Below are experts of layer 2 (counted from 0) of a mixture-of-experts language model. Rows are named router (the router's row for the expert) and show model dimensions 160-239. Each number is 500 + 25 x the weight over its row's rms, rounded and kept within 0 to 999. Numbers have three digits each.
After each expert's rows: a language model's description of what the expert responds to; "gets" lists some tokens that make up at least twice as much of what it gets as of all text. This comes from a sample of Wikipedia text that the model never trained on. Tokens count by the router's weight.

# expert 45
router:466455488504524503483504487495525465507502540496493489499525513520508484541501486516526476488499514534515479464526504517531510507506488549506452523498532512476528487470488511538506502538468517487486515507545504500482502510484462492506528512
Syllable pieces like al, am, ab, Al, especially in Arabic names such as Al-Hilal and Abdullah, plus pieces like A-lbum.
gets: "al", " Al", "am", "ar", "m", "el"

# expert 34
router:477494497487537491509525494499517473520489535533520501516570512494505498523506486495505477473489535513497474470517513512528518500513511562526489502507530528484519467472487506519511552525479513507485503529522514542475507500486484480519528529
Commas and spaces between words, plus capital letters starting a name after and or of, e.g. E-lena, E-urope.
gets: " ", ",", " E", " and", " C", " A"

# expert 31
router:492476518436514506485519453510523469510532522504482520512491478528467477495521507471530499497519511498521487509513510514521495472518552508545523486487462489479507493488467524478492489517481488501499504506483460541492500486494496483501556526
Symbols and field labels in place infoboxes and geography prose, such as bullet, Time zone, km², slashes, and prepositions in, by.
gets: " /", "•", " in", ":", "^{2}", " of"

# expert 4
router:481469500498507496523529441499492449558481514534467523506481465563541504521497509507508487453521518501483498489517476516493501496506495480489484489478521518490506465480478518541533480516498512501494479550486525572510496502552469488475505532
Word-internal pieces ending in consonant clusters, often in Latin-derived or technical words, such as Eucaly-pt-us, perce-pt-ual, nu-cle-ar.
gets: "pt", "x", "tic", "ist", "ic", "t"

# expert 21
router:498433525492499488559513438488499503513490533549454492500502481516516447488530487562577459490473527530509487465522581519503512512528540515513474499424524510491490453471487520507488491519507505469489496509524487508488502489516436486474508538
Word pieces inside words in sports articles and results tables, such as vi-ctor-y, represent-ed, N-ation, 6-th, k-il-ometre.
gets: "d", "ad", "ctor", "t", "port", "er"

# expert 19
router:493526537505497490501496495475483484518504495498517505503499490514502469546521476503502504497515503511508482493522470529491531459497556534526484463485525523494500476493492503538500518534503481536491500499532463552483500510511488494504535520
Middle syllables and prefixes of Latinate words in legal, government and career text, such as pro-mo-ted, gr-anted, com-muted, jo-ur-nalist.
gets: "ur", "mo", "ri", "fer", "ti", " Com"

# expert 8
router:518499518498490491491522490479544465512493560503476500511518475499549476539523495535514491502488519507534465440514497539498481510515489515507473464509520502480499470459462507499522544551493501506475491508531489531480498508486485484509523512
First capital letter piece of proper names, often after a table bar, dash or colon, such as Sh-ankar, S-wim, W-ichit.
gets: " T", " S", " D", " K", " B", " H"

# expert 30
router:472484498489521506517531491486515472522498531534519507518566497492510505521506483492508478456502526527511474474519526510534508482529521546514495499492532531479503476462497511526513537512480508518481490529532502558492528511495489480534523517
Vowel-cluster pieces inside words, especially ea in New Zealand and season, plus po, ca, au, and many bare spaces.
gets: " ", "o", " and", "i", "ar", "ur"

# expert 39
router:514527479517522485495466492505535470536535527514489496510554519490540487547538485525532495455510514484516482513516545516529501507529530471511519528469487499491523430499502521532498492495474533518493479507475518514472497506532498507506525521
Word-internal n and short syllables mid-word, especially in names, such as Gra-n-ovetter, no-n, Ry-an, so-ci-ety.
gets: "n", "an", " so", " So", "ian", "o"

# expert 16
router:459477511474482481512527497514506460506496522524472495516500459515522483520499495494491482493484499486502481499520478536507533473496506513523486486499523496476474499495434490462496503552470480525452480508520499566495497471516474492510517514
Opening syllables of lowercase words after a space, such as car in carried, vi in vicar, cc in engine sizes.
gets: "c", "ar", "va", " car", "vo", " vi"

# expert 11
router:476492505488540496503529489493522462528497536528521513521561515500495494525506488499503483469488533514499474469516518514528509500509518562518500494500535524483523458472488517515517556520491507517471502543525514547488517501496476481521524523
Bare space tokens, in and of, and capital initials G, F, H, plus mid-name pieces like Piot-r and Singap-or.
gets: " ", " in", " of", " F", " G", " C"

# expert 18
router:508511517489524516512507500520505490489506521526461518530509542512567495549495486503519490489523507531515498481488537503538477487506502516521488459488522561483520485447472522536492498509475512547481498538551511511487503502487422492528523505
Periods ending sentences, line breaks, closing quotes and == section heading markers where a paragraph or section ends.
gets: ".", "\n", "==", "===", ").", " =="

# expert 5
router:462513493525511465491577458481499493517558533498479505494502493537484462488516504513487456513484513537468505506511480541498511495494542492512452500447523532490491498492480500510564540530511505514466445519491508535490514478522504488489494534
Middle word pieces after a prefix or opening piece in expository prose, such as in-ten-sities, ex-ten-d, de-press-ion, psychi-at-ric.
gets: "ten", "or", "l", "vi", "d", "ul"

# expert 24
router:519439509467472461490508479479495493528498532511484498503502510496545486514547494530553483476500505489470493445508500525508498488509468522526463486492535527496520477490501526546563502528472517497494473519564457512487502519508452477546500491
Function words and common modifiers inside running prose, such as the, his, its, their, other, very, long, small.
gets: " a", " the", " his", "ly", " their", " with"

# expert 47
router:504418526483498492494500486493516452516544504510494483512499510544529484488546495507519504504519492510484485487554532510532491442489558491519510469509504505495534490462499500544531545496481492483488476514530518538491491548505499471533527546
Nouns and endings naming places, jurisdictions and offices, such as State, County, Bor-ough, Archdioce-se, Bish-op, town.
gets: " of", "ate", "ce", " State", " County", "age"

# expert 28
router:460476473473541462514564485501503487543531523525487503508504504486512498487563507478499496518495519519505486501523503551553462505517485509494487489483499518491488502473457511560526540534490505508466495541514512499467491486497490483528506508
Numbers, percentages, bars and punctuation in census figures, election results and stat tables, such as 100, 70, %, minus signs.
gets: " |", "|", "%", "0", "2", "3"

# expert 35
router:454509481455532508492494510498494466499512538515511505507534497509503489526484508514525469457485516542479480441522514520495524472524500580550485492481536518478515492461487523534523545548457517539506495502485499572484508488506515484522524514
Commas, periods, pipes, quotes, semicolons ending clauses or table cells, plus the piece tri in repa-tri-ate.
gets: ",", " |", ".", "\"", "),", ";"

# expert 37
router:520450536492519518524534482479492469506497535509499532504514490551510494546538487567504512500506511497473486432515535542512493498501504570516490519438468544494514489471488511485493521557445542503495472495512496456480500543527472482516511514
The word by after credit labels like Directed or Screenplay, and past-participle endings and prepositions, as in di-rect-ed, inaugur-ated, with.
gets: " by", "ed", " with", " of", "red", " for"

# expert 10
router:473484498502542507520515488488501484528498525505520510513578508506497495519513492504500473487495535511497477469512517516524508521502537578522502497500542526486517454472481512526528537509479517512471503538523520547469509512497477472536512537
Short letter pieces inside words and foreign names, especially hy as in shyness, flashy, Madhya, plus ch, ka, ov.
gets: "y", "o", "ch", "th", "k", "on"

# expert 44
router:470523506509489511482523484470504460529508498524507490510525504559514490493503461514519492484520501532505481482495502523493540482515506492525482486509517503473537474492503501516530474543471509508479466528500495541509499527495474469511548493
Year and day number pieces, often after an en dash in ranges, such as 1810–18, 21 October 14, month names.
gets: " 19", " 18", " |", "–", " 1", " 15"

# expert 26
router:467488509495553479511522485495515482517504547522524511507575504503503505510523487501507461464501521499503480476529508516539513502501516572521486506495532510479530467481478507506521514520479506490480502518509509542482501506490471473545529510
Middle syllables of words and names, especially gar as in Kindergarten, Bulgarian, sugar, plus ra, ma, ja.
gets: "g", " p", " in", "k", "ra", ")"

# expert 3
router:505469528495509483505492475485544513499532504508469519489476491559517492513568476550503484509517508498463490511503546511497485498497573489508499470448501498480508493515514506509538514480504495505499473487522491513492501549542480484504522537
Past-tense endings and common content words in biographies and infobox fields, such as found-ed, List-ed, built, design, used.
gets: "ed", " found", " design", " list", "d", " used"

# expert 38
router:487482537456504487536535461507545495520516511489445502501530470528521485502500456534502510494493504540479489494494488508514524476517535509530476481479530492479535485493498516505487495493474524517501496476529501531444512571502487476493531544
Line breaks, dashes, pipes and colons that start infobox lines, list items and table rows, e.g. - Full name:.
gets: "-", "\n", "|", ":", "=", ";"

# expert 2
router:498479504463498505483507482471501440530508477513484490510501522538489456501486464522518515487512483493513482497528521520555512468503530511507478481509537479484499497475417503507506534495506509487472520565527492500493509544497498483519520508
Early pieces of proper names and capitalized words, often after a capital letter, e.g. Je-ff-rey, S-al-em, All-an, Mc, St, San.
gets: "t", "ff", "an", "en", " St", "in"

# expert 20
router:492487486458486456500515468503530478507498530514484537518501506492535495537503494485521480504517539494527482481518511505514549450514558521525479466498521528480504499488484502518509531524501486514476474505525430539489502518483498482477522512
First pieces of ordinary words beginning se, con, de, bo, f, as in se-parated, se-gments, con-gresses, often in route and military text.
gets: " se", "e", " de", " st", " Se", "se"

# expert 7
router:470501491485529492508531489498511489522485533527516498516555514499492503519511495492496480461495539515500471472516516516529511505512515571517489503498531522482511458463491520523515531517485518509481506533517522540488521499478474473508525527
Single capital-letter word starts after spaces or pipes, like P, E, S, plus mid-word t in Forma-t, cinema-t-ography.
gets: " S", " P", " E", " T", " F", " to"

# expert 46
router:477509493495534500510530492501511479520494536532521506511565524497501493519506479504502482462489532515498484466516502515531502499512509568520486510498518529484513463467488513523521548523485509507476499539513512537485506505485476482520524522
Final letters completing words like flew, blew, beyond, plus short words in, of, to and capital letters starting names.
gets: " in", " ", ",", " P", " E", " re"

# expert 17
router:499478486445481447478535491501548477543517515498443521512504545535515473482566485506513494490510509504489491483509480513538472487497487505532446501506495541492511460500507533548589512561488512520484462516506463556469513494502514475542531478
Auxiliaries, copulas and adverbs following a subject in running prose, such as was, is, may, also, not, only.
gets: " is", " was", " not", " also", "ly", " were"

# expert 42
router:485476514488553506524516421478480483526500505525485488498478499545538490548514506535497475474501537538470488475483494491510474520517495516512510509444523543487500499468499511569514495491472497508490511528556531511483515534547472468509520532
Word endings forming nouns or plurals, such as -ment, -tion, -ence, -ure, -ial in material, plural s.
gets: "s", "ment", "ation", "tion", "ence", "ion"

# expert 12
router:468493497493513468537525468469519453533491531507490519505528544492518489503524516529563479465492539525513479496520544525539497492518531541512464488489533529479498471458475506499500503485496512498479499528488518512465496483509475487505485572
Pieces inside sports and election tables and score lists, such as month abbreviations, party names and dashes, such as Jan, Li-ber-al, Ju-l.
gets: "er", "j", " the", "ber", "b", "l"

# expert 43
router:515497529508510477488505484494496471547510514553471519512495513494506502482522474527561485486508528523497474485509509552497501519507488525504487507469530529474525483466456503518512515554499516494487469528500444497470504507519516481505521518
Function words opening noun phrases such as the, The, its, his, an, and the s in It-s.
gets: " the", " The", " as", "'", " and", "The"

# expert 0
router:492514507521523471524528504468497455483492504523484514511546485483510507523511502486511475475509539545457487480509519499579502486537493532510480516516548553485516484490501519525510466508455501512482491511492451504497513529522469481507497496
Short word-internal letter pieces after a capital or syllable, especially a and x, such as E-a-st, Ne-x-t, Pavi-a.
gets: "a", "x", "al", "ig", "ne", "e"

# expert 29
router:478501495489541495510530487490515471518497540531519517513576523495504505514503492498501474468486540515503468469517514522532511494519512570526485494509520525480520468472485514521511540527474510505476510536525521541485502498495480478522525524
Bare spaces, commas, open brackets and hyphens, and capitalised word-initial pieces, often in table cells and hyphenated compounds, as in cardinal-priest, C-lay.
gets: " ", ",", " (", " A", "-", " of"

# expert 9
router:472493507509522444490528436495503434516527504529500502508473480523547464488518495468502466501492538524494476493503507532490475489554502524510499489481542517491505474487450516517478489496506512527481491545517501505499503496534481485492500523
Word-final pieces, mostly s and es, ending plurals and names, such as Cowboy-s, not-es, Lo-s Angeles, ceil-ing.
gets: "s", "es", "les", "ers", "en", "os"

# expert 23
router:516493493488547484542490495474495459533520536519507515506576482501525465492513498515499505473498536513524483470513497522542472436498503544515495474483500520478505477458489514532506478496481508514483502513528519553488511533499459473521527531
Capital letters inside acronyms and abbreviations, often in tables and lists, such as NZ-L, R-O-H, N-H-L, W-W-II, 4W-D.
gets: "A", "L", "N", "E", "S", "P"

# expert 6
router:438495518505556458539524502502544475507496504499488491499499502534525484515516472501494498493483515510522492485497527498526501522503521544544473507496539512484537486462528508537562525479466490497487492539531526515448506525502477489511508476
Particles and prepositions following verbs or events, especially due in due to, plus up, on, out, during, after, and -ed endings.
gets: "ed", " up", " on", " due", "ing", "id"